From a checkpoint of a small mixture-of-experts model trained on Wikipedia: a sigmoid router.
Below are experts of layer 10 (counted from 0) of a mixture-of-experts language model. Rows are named router (the router's row for the expert), gate (a neuron's input weights, with its number), up (a neuron's input weights, with its number), down (a neuron's output weights, with its number) and show model dimensions 0-111. Each number is 50 + 10 x the weight over its row's rms, rounded and kept within 0 to 99.
Before each expert's rows: "comes after" lists some tokens at least twice as common just before its tokens as in all text; "raises" lists some tokens whose logits its average output raises strongly, later layers aside. This comes from a sample of Wikipedia text that the model never trained on. Tokens count by the router's weight.

# expert 12
comes after: "\n", "-", ".", " he", "===", " ("
raises: "ress", "ells", "eck"
router:60 45 44 63 37 62 44 50 47 55 60 60 52 44 43 43 42 65 56 52 59 56 35 65 50 49 51 49 59 48 58 45 49 48 58 36 55 61 66 48 49 44 62 34 61 50 59 48 42 24 43 40 59 45 54 70 45 49 52 60 48 49 46 33 52 38 40 56 40 61 53 38 57 60 49 42 60 54 51 32 55 39 45 43 39 58 48 62 47 53 60 58 41 62 47 46 67 46 48 54 57 50 43 62 51 36 40 41 36 31 43 23
gate0:48 30 44 54 31 44 52 52 26 69 59 60 65 39 41 16 46 49 42 45 45 50 48 52 71 61 47 50 54 59 44 43 32 55 44 53 57 62 65 60 38 28 47 45 51 36 45 61 49 40 56 56 70 58 55 60 37 44 51 63 44 47 56 44 42 42 56 59 73 56 40 48 40 55 56 43 54 53 60 37 55 32 42 50 48 67 64 45 50 45 54 41 62 45 62 19 41 53 62 41 48 33 47 54 46 47 53 32 52 51 61 56
up0:32 45 38 54 35 47 60 40 46 57 40 49 60 44 63 47 54 34 47 58 48 52 40 54 41 41 56 42 47 45 52 49 47 50 53 57 49 58 35 44 43 50 42 38 34 41 44 74 73 62 45 29 48 44 49 51 52 46 36 55 50 40 47 51 53 42 66 46 58 42 62 48 60 50 55 57 58 72 74 48 48 43 59 59 58 53 54 36 53 59 67 79 55 45 55 44 56 44 66 25 42 55 85 36 71 62 26 60 54 58 45 44
down0:46 45 57 59 49 42 48 36 44 54 63 49 51 48 78 44 64 51 41 59 38 52 38 51 33 62 57 59 62 52 50 62 58 53 59 59 58 42 54 52 57 46 39 26 36 69 44 61 56 53 54 39 62 26 40 48 73 40 49 44 50 57 52 39 55 52 72 28 61 64 30 42 51 58 40 65 68 37 68 29 53 51 39 54 67 49 49 72 44 45 57 53 55 56 55 41 33 36 34 46 41 38 58 44 58 46 46 55 44 44 41 48
gate1:49 68 41 46 49 59 37 52 44 48 54 48 43 48 51 40 36 49 53 46 52 59 53 65 51 70 48 31 44 51 55 56 54 63 43 50 50 75 67 40 55 57 54 51 40 50 44 54 53 50 51 60 56 49 51 46 61 44 47 31 50 28 38 41 66 53 42 41 63 39 67 45 54 54 37 60 66 30 48 48 31 38 53 36 40 32 52 62 61 46 59 67 48 59 46 61 41 56 52 57 46 37 41 45 52 42 49 56 83 65 49 59
up1:41 51 47 62 52 59 58 46 50 58 48 49 50 48 51 46 48 50 48 53 41 61 77 58 31 51 39 59 51 49 44 44 56 47 34 62 53 46 65 73 38 56 40 49 60 41 45 36 54 47 64 46 62 45 34 50 53 36 64 48 57 44 38 68 67 56 25 37 45 49 36 57 59 54 38 45 42 45 37 51 61 66 42 47 79 45 35 45 26 49 39 33 44 48 43 46 64 41 45 41 65 52 52 54 57 48 45 53 58 61 57 68
down1:37 52 43 42 47 42 47 52 45 63 45 49 45 69 43 53 56 46 51 55 59 49 52 61 39 61 64 54 54 50 56 53 39 57 40 36 44 52 65 57 47 36 33 59 18 67 47 50 43 43 55 45 30 44 40 55 52 58 68 47 42 52 45 41 37 41 56 52 45 41 54 66 51 38 59 57 49 54 64 51 60 55 49 79 58 50 52 41 43 61 57 42 38 36 50 54 44 62 50 42 46 54 48 58 32 39 62 40 31 49 52 48
gate2:41 47 41 49 53 45 47 42 47 77 53 45 38 27 24 52 59 48 46 36 46 40 37 62 55 60 43 56 48 35 52 65 42 54 66 49 48 55 51 54 40 44 42 44 66 45 39 51 43 36 66 50 42 45 57 58 69 39 35 43 56 34 57 38 53 55 53 60 43 56 42 40 39 56 41 62 57 52 55 38 42 38 41 24 65 55 63 47 52 45 46 43 50 57 53 51 58 50 68 39 46 35 34 57 45 46 65 48 63 56 42 45
up2:39 66 50 41 56 56 54 61 58 55 35 34 46 43 47 50 60 59 56 37 54 45 51 53 54 57 70 72 31 52 68 53 67 54 54 58 57 38 43 58 48 31 62 36 72 39 56 52 66 71 74 59 60 47 35 49 62 47 62 43 40 69 47 56 43 55 45 62 51 36 55 68 57 63 50 28 60 37 47 37 39 56 41 64 59 54 54 48 59 51 30 63 29 47 36 46 37 41 57 42 59 65 46 59 43 53 48 56 36 60 59 58
down2:43 39 65 62 63 54 59 56 53 45 42 62 40 60 49 66 54 55 59 54 49 32 41 19 46 32 54 52 58 57 49 59 59 64 50 46 49 66 29 40 37 44 40 42 46 62 38 44 59 48 62 36 56 57 45 50 49 45 61 54 53 64 17 35 55 50 29 60 54 69 56 41 37 55 44 46 60 49 48 41 44 56 65 42 30 59 36 43 51 63 48 53 71 44 41 57 62 51 48 37 52 54 36 66 60 50 67 51 59 47 43 48
gate3:49 45 67 49 33 69 31 51 53 43 53 42 51 53 59 32 30 49 54 56 41 45 49 36 48 34 44 27 69 53 51 40 67 58 63 44 55 69 51 42 56 57 31 48 44 42 47 39 44 59 52 49 66 29 51 47 29 53 72 66 62 55 43 49 60 46 69 55 37 45 43 48 57 57 50 40 58 45 44 62 46 57 46 56 53 46 42 66 52 53 63 42 45 58 50 63 49 37 67 53 43 45 33 47 46 42 30 46 27 46 47 37
up3:50 54 36 46 34 45 49 54 40 57 42 29 47 43 52 57 53 65 51 44 54 64 56 55 58 39 33 51 57 65 57 56 64 35 68 49 46 41 46 53 61 58 53 63 42 48 44 31 58 57 36 49 34 47 49 34 38 76 51 46 42 63 65 50 52 60 55 37 51 51 28 35 54 34 45 55 44 50 42 38 50 54 38 49 46 49 44 58 49 52 36 48 51 45 33 56 42 59 44 58 62 47 45 48 63 47 40 38 38 53 43 49
down3:51 43 48 72 46 41 48 75 58 53 46 43 46 67 40 51 56 41 62 57 51 50 40 64 60 58 52 36 59 42 52 60 51 50 47 56 51 45 67 50 49 35 45 35 48 52 50 27 45 44 44 52 68 55 45 48 61 40 67 47 55 51 41 52 31 58 58 51 41 49 52 60 64 57 47 53 45 47 27 53 45 45 69 48 57 62 51 64 32 62 35 62 53 36 49 39 73 41 28 26 43 56 60 47 54 51 44 50 51 52 45 50

# expert 3
comes after: " |", "|", ":", " =", " 1,", " $"
raises: "/sq", " |", "–17", "–19", "–18"
router:52 40 33 55 31 39 35 41 57 44 37 58 51 49 52 52 57 57 52 58 39 56 41 60 31 54 62 51 33 55 55 57 56 50 47 65 57 58 48 36 52 45 55 59 56 41 45 38 34 48 63 51 60 44 52 62 48 64 55 62 52 40 54 36 54 52 34 79 43 60 46 40 73 72 42 38 48 41 48 50 66 72 61 55 36 50 47 52 41 57 32 53 48 31 50 48 40 68 65 53 51 49 39 47 53 43 42 49 38 52 51 54
gate45:45 41 60 60 48 37 53 53 74 51 61 38 42 24 49 55 49 56 57 44 47 49 33 50 45 33 58 60 52 40 56 45 49 57 62 51 39 40 59 55 52 27 50 53 54 64 50 45 53 40 59 62 51 51 57 60 64 52 37 57 52 63 59 46 30 36 55 58 45 28 46 53 39 72 50 29 55 41 70 43 54 47 44 60 52 51 58 57 35 70 42 53 42 61 77 60 59 60 45 42 45 57 50 59 41 49 32 61 59 60 45 44
up45:50 59 50 46 51 51 57 56 55 49 52 61 65 53 39 40 45 50 46 61 47 60 49 78 46 55 44 52 63 70 36 40 49 50 50 56 56 64 46 58 49 45 49 58 59 57 48 59 54 65 42 72 43 33 64 51 66 45 51 54 48 46 62 53 54 55 77 48 47 59 63 40 28 56 53 53 48 58 70 43 38 49 61 57 29 40 43 48 39 49 50 53 50 57 43 57 43 58 51 56 45 67 51 52 64 31 54 65 52 41 35 57
down45:50 50 45 36 49 29 43 63 46 46 43 67 36 66 42 58 60 47 67 56 55 52 57 54 40 53 41 37 42 61 50 56 51 26 50 46 44 51 59 54 39 46 73 65 64 40 54 44 51 52 45 52 41 45 41 49 58 53 48 40 60 46 50 44 75 53 47 48 53 50 53 45 59 34 48 50 38 36 49 53 63 41 28 45 59 50 53 38 44 40 59 59 75 84 44 40 53 31 48 61 44 57 38 40 63 44 56 48 68 44 49 55
gate46:53 38 51 68 45 41 31 62 39 39 55 61 21 38 52 28 36 34 53 63 58 39 48 61 42 57 47 68 48 42 56 45 72 70 58 71 45 73 49 67 60 41 36 53 32 36 46 42 43 60 52 48 51 48 54 50 41 35 41 55 48 66 46 50 47 44 61 64 50 50 56 38 65 55 49 34 51 50 64 48 45 51 62 54 55 50 38 64 56 41 59 53 64 47 66 52 39 56 63 37 49 40 48 43 43 43 38 43 30 53 53 42
up46:52 22 59 45 31 39 45 54 42 61 59 55 69 45 55 41 45 30 37 40 66 43 38 63 46 68 56 50 52 40 39 49 43 30 58 54 33 64 46 39 48 44 57 33 69 50 56 44 63 50 58 45 43 43 72 37 32 51 60 51 53 57 55 47 40 46 62 52 63 54 56 57 45 58 49 35 44 50 52 45 50 43 40 49 50 39 54 61 48 56 46 37 66 45 34 58 52 55 31 52 62 66 58 44 46 47 45 53 43 61 50 50
down46:54 46 51 42 54 43 54 58 47 45 59 73 56 48 41 64 44 54 38 36 38 43 47 54 43 46 37 49 48 58 58 35 48 46 53 49 46 51 58 44 23 64 42 50 43 50 60 58 51 52 54 44 50 42 65 37 55 46 59 51 49 31 42 44 58 36 50 49 32 39 46 58 39 52 60 59 48 56 62 39 61 53 37 34 55 53 53 58 61 66 46 54 65 65 44 48 49 53 60 53 45 54 38 66 53 60 65 41 68 60 55 67
gate47:30 70 21 51 75 47 45 31 52 34 46 58 46 54 42 35 61 61 67 42 50 48 41 45 46 47 59 46 33 66 56 40 65 58 68 44 44 55 46 56 63 70 48 62 48 54 46 51 56 28 61 61 47 47 55 54 51 77 42 56 50 50 54 59 39 49 57 57 41 60 54 53 60 46 50 53 60 61 40 38 54 52 35 52 31 63 57 44 61 37 41 53 56 47 34 60 36 63 67 55 49 53 50 56 58 54 72 35 44 32 43 54
up47:47 44 55 47 50 53 36 44 48 39 60 33 57 46 41 34 49 51 33 40 41 65 37 40 49 46 54 63 51 54 49 34 59 25 53 29 23 47 54 46 35 51 54 60 62 72 56 53 41 52 45 36 31 74 53 53 40 61 47 45 58 65 60 34 58 34 77 51 60 57 53 40 44 44 43 38 59 38 61 40 43 53 54 53 51 53 48 58 64 61 49 55 60 54 55 46 63 40 32 54 64 36 46 50 28 50 61 38 42 55 62 46
down47:52 71 47 48 65 45 47 51 46 45 46 57 32 48 46 53 54 60 54 61 50 44 62 48 56 55 37 54 49 55 61 56 58 48 54 45 38 60 61 51 47 49 55 36 39 35 61 36 36 40 46 43 61 56 44 56 60 71 55 56 40 55 43 42 43 65 54 36 52 36 55 52 60 59 36 51 33 34 40 48 60 57 50 56 55 61 45 76 53 36 41 45 41 57 48 27 46 52 43 49 59 34 34 45 59 45 36 41 34 47 46 39
gate48:40 53 54 35 46 39 51 61 52 59 35 50 54 64 38 61 56 49 34 45 66 43 62 35 37 67 44 43 62 52 60 52 46 71 38 45 41 53 46 67 42 53 64 57 37 56 35 47 53 39 53 49 52 27 50 69 74 62 75 35 44 51 43 39 44 41 35 40 42 54 64 41 65 25 15 46 50 27 43 66 47 48 53 50 48 60 70 53 49 59 53 51 45 45 57 58 60 71 39 50 43 33 50 63 46 52 32 41 54 69 49 49
up48:48 51 48 39 46 51 45 44 51 51 62 55 28 59 64 41 38 41 43 52 59 56 56 54 43 51 48 42 46 64 53 47 38 45 59 36 67 51 51 74 55 65 52 50 48 24 44 68 56 31 47 45 49 47 45 42 35 43 52 34 57 51 49 52 29 44 48 59 49 49 41 49 50 49 45 49 48 47 49 59 31 66 50 57 39 50 50 48 53 41 65 53 56 39 35 52 36 43 45 42 51 45 56 48 65 28 53 24 59 30 62 66
down48:51 43 55 58 51 47 70 49 45 48 52 49 50 50 48 48 44 45 53 35 45 29 52 59 44 53 40 62 61 50 72 56 44 40 51 44 42 43 56 50 43 46 54 61 51 37 45 41 42 49 50 56 46 65 49 52 53 68 48 53 56 63 56 36 36 47 44 48 57 48 38 66 45 50 51 45 33 21 59 32 47 43 41 52 55 39 49 51 46 46 59 58 53 30 57 47 39 40 51 58 63 86 44 57 62 40 66 49 40 68 50 60

# expert 6
comes after: "\n", " ", " 0", " 1", ".", ")"
raises: "\n", "borg", " (1)", "\n\n"
router:58 29 53 55 42 46 57 48 48 47 40 57 58 51 56 42 43 52 51 61 58 66 43 43 57 45 42 49 40 50 43 54 44 53 51 41 62 46 43 40 51 47 47 57 38 34 45 61 24 31 40 54 61 60 50 65 53 44 53 47 56 44 65 50 60 68 43 73 33 55 54 30 51 52 38 52 39 50 52 45 34 63 56 52 46 63 42 62 48 41 44 29 53 37 38 55 66 50 47 43 62 30 49 47 70 51 46 47 49 42 63 51
gate39:49 56 43 54 47 58 42 63 52 58 64 47 60 56 24 56 53 47 56 53 65 71 52 63 69 50 36 51 48 63 36 48 48 44 53 57 38 42 56 51 60 56 57 43 44 36 47 61 38 44 30 48 55 50 73 47 42 46 27 53 50 42 48 71 54 51 50 53 45 66 50 41 43 54 51 56 52 61 45 76 40 69 47 43 27 57 52 51 68 42 57 44 54 52 28 45 72 67 57 48 49 49 40 37 45 54 54 59 51 51 44 51
up39:63 52 47 41 68 47 53 40 55 53 46 33 45 52 50 39 50 60 53 54 43 62 54 63 45 64 43 63 35 51 55 39 35 53 56 53 34 54 47 66 37 40 50 30 59 66 33 35 54 40 48 39 25 41 56 63 59 49 43 51 42 50 43 57 77 55 46 49 45 59 70 57 38 54 56 48 60 41 58 36 50 59 43 62 61 50 51 53 52 42 68 54 53 49 59 58 43 49 52 25 43 49 49 52 58 45 59 26 62 55 41 55
down39:63 45 65 39 40 43 46 45 43 58 33 64 47 64 51 48 62 55 45 57 50 62 64 56 37 47 63 36 39 75 36 63 58 69 40 57 55 69 49 44 47 35 62 69 64 50 44 40 51 52 43 28 61 50 41 47 41 59 55 54 52 56 50 38 35 51 48 58 35 49 45 57 47 49 58 62 32 46 65 56 59 29 45 55 60 62 73 52 53 38 48 57 42 65 53 48 52 38 69 64 57 39 41 47 43 53 55 59 45 42 32 61
gate40:53 57 54 39 53 54 41 53 49 51 40 32 55 59 41 35 58 32 50 54 54 39 40 54 45 49 45 40 49 47 51 43 41 46 66 71 43 52 63 45 44 56 58 56 70 51 55 45 23 53 72 55 49 39 57 63 53 51 55 59 64 32 61 54 52 43 57 53 36 66 44 67 58 50 51 33 31 68 57 51 48 40 37 50 38 65 44 45 47 52 31 47 38 55 60 46 65 51 38 64 56 36 62 48 49 61 51 57 62 40 44 68
up40:58 42 46 68 55 26 44 68 50 48 55 44 54 44 47 52 55 55 55 55 42 71 48 65 34 48 56 53 21 53 48 54 49 28 45 44 53 62 41 49 52 41 39 70 51 53 40 49 48 59 44 52 67 51 56 55 57 50 41 55 35 57 71 55 53 66 70 60 62 56 51 49 59 49 52 66 41 56 55 37 49 66 48 41 32 50 53 41 56 50 56 61 61 52 51 41 42 75 30 43 49 45 44 38 53 58 44 44 62 60 51 46
down40:26 82 46 44 54 55 51 47 61 49 42 52 50 49 60 51 62 46 49 55 51 50 54 44 61 52 37 57 61 35 48 47 53 59 50 55 53 52 59 57 61 56 51 40 66 62 44 55 41 65 69 36 56 67 57 48 44 46 43 48 40 54 74 38 44 52 32 30 50 29 36 57 59 64 44 69 66 48 52 44 47 53 34 50 39 55 49 59 41 29 42 46 54 46 54 46 41 36 46 46 40 48 47 52 43 25 38 45 40 50 42 54
gate41:57 44 46 41 64 57 67 48 67 42 60 63 62 65 45 48 58 55 45 36 56 66 53 32 53 40 62 47 24 34 71 51 43 57 63 64 62 52 36 61 73 50 47 36 40 55 53 47 38 58 78 50 41 38 45 50 48 37 56 55 55 53 53 57 51 64 53 61 46 55 43 75 45 39 34 14 45 61 44 48 59 56 42 48 51 43 55 68 60 32 56 65 23 50 48 57 37 58 49 42 38 48 43 56 49 44 51 40 43 63 52 53
up41:49 49 45 40 41 47 66 55 41 37 40 53 21 54 44 42 41 37 57 48 21 34 55 51 41 74 36 53 48 46 57 36 35 51 44 71 37 45 31 61 46 48 51 55 54 41 36 45 53 49 47 52 49 45 67 52 51 53 27 48 45 60 43 66 53 60 54 45 45 60 85 35 48 34 68 62 57 51 44 51 42 38 69 64 59 46 35 48 65 43 68 58 37 56 49 46 49 52 71 40 54 55 45 47 63 39 74 59 49 60 70 42
down41:43 59 58 39 66 66 55 59 26 51 51 41 58 33 59 49 44 41 56 53 53 53 49 54 50 43 62 68 65 49 44 43 62 52 62 45 42 47 46 37 49 56 49 57 50 51 56 57 31 44 51 38 44 54 35 39 50 40 37 44 61 40 42 56 56 47 48 64 42 43 48 34 50 55 51 50 62 44 15 36 61 41 56 53 50 41 44 34 60 63 53 45 38 61 46 59 58 46 60 69 45 55 57 39 50 40 61 36 63 46 62 57
gate42:52 32 52 50 52 50 49 46 62 53 43 41 54 49 50 46 51 40 38 58 46 29 34 60 54 48 40 51 57 47 57 45 51 63 31 63 38 42 49 46 51 58 40 53 48 43 71 57 34 38 55 56 51 55 48 50 56 35 47 47 47 62 42 43 56 51 51 60 57 39 53 47 43 41 52 33 53 40 48 41 52 56 63 71 68 37 42 51 63 38 49 42 65 40 31 40 51 57 48 54 55 63 48 42 64 40 45 46 70 57 56 40
up42:42 63 65 61 67 54 50 50 45 64 31 64 47 44 59 44 63 47 49 55 48 45 41 60 36 49 49 51 70 36 62 72 66 28 45 57 50 67 48 69 48 63 55 62 45 40 52 62 39 52 58 44 46 64 51 58 40 43 34 47 44 64 64 41 53 44 50 46 18 51 31 74 56 35 52 41 47 45 51 62 43 42 55 59 46 50 41 54 43 56 43 48 50 50 60 48 44 44 64 60 57 46 52 60 61 51 42 52 46 61 49 55
down42:61 49 54 64 63 40 41 45 46 61 51 29 50 48 46 57 59 41 57 45 54 42 47 40 62 52 51 51 71 60 29 69 55 55 59 65 36 35 47 53 55 59 56 57 36 52 41 62 40 40 26 47 50 51 69 46 58 52 38 54 49 51 61 34 39 46 47 46 31 31 55 56 58 45 45 40 35 56 45 66 52 37 42 67 64 47 36 68 53 48 48 57 55 51 44 51 62 52 49 63 57 69 52 55 53 77 37 49 40 53 52 55

# expert 5
comes after: " |", "\n", ".", "==", "===", ";"
raises: "1.", "|", "31", "61", "-", "200"
router:46 51 54 48 26 66 47 48 42 43 46 55 51 51 41 42 49 42 56 45 54 69 26 68 61 38 46 33 36 70 54 56 53 43 69 52 54 41 64 48 64 55 54 47 46 49 58 64 44 50 51 53 43 64 25 55 41 37 47 72 38 48 45 47 44 45 53 78 49 69 56 37 58 66 54 51 45 40 58 48 65 64 37 62 59 60 57 45 46 49 40 51 62 26 50 47 51 40 54 50 34 39 53 60 51 36 61 35 47 33 39 33
gate39:54 59 52 56 53 57 42 50 69 46 55 49 60 56 41 54 41 55 48 41 46 43 37 48 50 48 41 47 33 35 43 76 31 37 45 32 67 50 48 32 56 65 69 46 54 57 63 47 52 52 34 66 39 54 28 57 48 56 51 51 57 41 41 55 64 38 58 56 47 59 47 51 59 47 69 35 41 44 42 52 60 60 55 50 56 68 31 37 37 48 51 67 67 61 62 64 62 43 66 68 34 50 50 40 56 45 53 53 57 57 54 48
up39:57 41 42 51 49 51 53 43 32 40 45 58 45 31 53 55 43 50 52 61 53 45 59 51 60 51 48 43 48 61 54 45 42 59 43 51 32 46 66 53 45 50 72 45 49 55 58 65 42 45 51 78 65 37 51 54 53 50 47 51 43 56 46 38 42 49 24 28 44 54 37 64 54 44 47 62 50 49 44 36 46 35 58 59 57 40 59 55 36 34 36 42 52 48 30 63 54 41 51 35 63 47 49 39 48 48 35 61 43 60 50 37
down39:45 63 36 59 64 63 61 67 56 50 48 47 75 42 64 38 40 66 64 32 44 70 48 51 59 57 56 69 53 36 44 35 60 57 56 28 61 46 46 48 60 49 34 50 61 60 54 51 49 33 39 55 60 44 66 46 55 57 39 54 53 38 58 46 47 47 47 68 48 45 37 52 53 52 52 45 39 42 30 58 67 55 37 43 49 48 34 32 51 54 48 54 33 43 57 47 35 43 36 49 47 46 45 47 58 60 46 41 55 62 49 47
gate40:61 24 40 59 31 53 44 50 56 61 47 51 52 54 43 43 57 53 58 42 31 49 46 73 53 34 52 38 35 60 42 42 60 47 34 62 44 47 50 60 63 51 67 53 44 50 59 71 53 49 61 43 53 67 46 49 63 65 39 46 47 51 49 41 48 61 53 41 66 37 64 63 57 64 63 50 52 53 59 69 41 58 52 72 55 47 60 50 45 70 34 53 44 62 47 57 40 69 40 37 60 52 49 38 45 47 52 61 68 58 65 46
up40:59 51 48 60 37 41 33 56 25 64 50 54 50 46 48 27 50 69 25 48 54 49 50 49 60 71 49 53 46 63 45 76 52 37 53 44 58 41 63 49 52 49 41 47 46 35 45 55 40 73 35 63 44 52 63 65 58 52 62 55 64 48 49 40 63 62 38 36 48 48 45 47 48 47 56 44 50 66 59 79 53 44 41 41 40 40 54 53 43 46 59 39 52 70 48 39 42 53 50 52 42 33 40 62 63 57 60 46 50 37 58 45
down40:36 50 38 41 40 42 53 38 60 54 53 53 38 64 32 54 53 55 41 35 56 45 33 31 37 50 44 59 58 58 58 65 43 49 52 40 48 49 51 67 55 48 56 48 42 64 54 64 64 63 55 56 48 52 36 41 45 35 64 52 52 50 51 41 51 57 48 42 61 32 37 56 47 36 68 20 35 56 46 61 27 52 51 44 47 47 54 42 60 50 46 38 46 52 31 45 30 34 60 44 30 41 59 54 42 58 49 43 50 56 67 42
gate41:49 50 37 56 47 57 47 55 23 58 48 55 50 36 56 53 29 52 46 61 56 34 35 66 43 61 48 54 38 65 35 37 62 58 64 63 45 47 34 48 52 36 58 57 67 63 39 49 51 45 49 49 51 51 53 43 63 43 22 64 38 44 39 50 38 45 55 72 52 54 68 50 35 57 58 56 55 55 49 52 62 50 46 52 48 60 56 38 47 44 67 77 38 56 64 45 49 42 40 50 44 45 42 60 39 61 59 55 50 35 57 69
up41:45 51 50 41 53 53 57 44 56 56 62 41 57 67 44 57 67 40 45 51 62 44 45 48 56 35 70 52 36 51 47 42 64 54 59 44 46 47 45 54 53 56 32 40 43 57 56 53 61 57 48 66 48 58 38 57 64 58 41 51 52 43 36 69 56 60 70 57 68 38 44 42 44 44 36 59 38 52 43 61 39 67 57 41 47 56 49 50 37 67 49 51 70 50 39 34 40 51 42 59 41 44 58 48 40 56 69 47 48 26 42 58
down41:52 59 46 60 52 43 61 51 55 67 43 52 51 52 51 51 56 50 48 69 51 36 62 68 34 44 41 55 72 32 48 61 66 56 51 55 57 60 52 44 47 35 71 52 43 66 59 34 48 48 44 34 62 53 59 64 61 48 28 39 48 53 60 58 26 32 40 35 50 54 49 43 61 54 62 67 45 47 48 57 40 31 53 45 41 50 59 62 49 61 47 54 48 40 28 39 53 46 67 43 56 44 72 59 54 31 54 31 32 49 57 69
gate42:55 46 51 57 56 73 45 45 37 61 49 33 54 41 59 56 61 29 38 57 47 62 34 45 37 60 34 64 41 45 51 51 60 65 63 54 55 52 50 41 58 58 50 56 63 48 61 65 36 54 64 53 32 69 50 55 54 33 43 45 38 70 50 63 54 60 40 59 46 55 43 32 52 62 44 46 69 47 42 58 65 60 34 43 49 63 45 55 40 59 52 46 52 56 33 45 41 33 22 31 62 40 47 53 55 45 55 38 40 75 45 61
up42:63 47 48 65 21 61 47 50 46 61 81 50 41 45 55 36 39 48 45 42 51 60 58 46 41 49 30 46 47 62 48 57 46 51 62 55 51 58 59 38 45 64 49 63 48 57 39 57 65 64 43 58 49 54 59 46 52 47 39 63 59 47 69 36 64 44 52 71 64 51 54 57 39 59 39 62 38 55 42 57 62 46 62 46 35 38 58 51 57 57 73 67 41 49 53 48 52 76 38 45 49 52 61 41 41 50 49 59 51 36 70 52
down42:58 62 40 37 41 53 52 59 61 35 65 56 55 71 40 52 54 57 52 41 50 38 69 37 39 40 27 43 44 46 56 43 45 63 42 40 69 57 57 35 54 46 56 51 65 62 64 76 81 54 35 39 68 52 48 44 54 48 39 56 48 51 42 42 51 48 62 31 40 30 52 61 47 41 61 43 37 50 36 58 44 47 52 52 57 47 38 47 48 27 34 57 36 52 44 52 52 63 50 35 55 51 44 57 54 39 39 55 30 63 45 42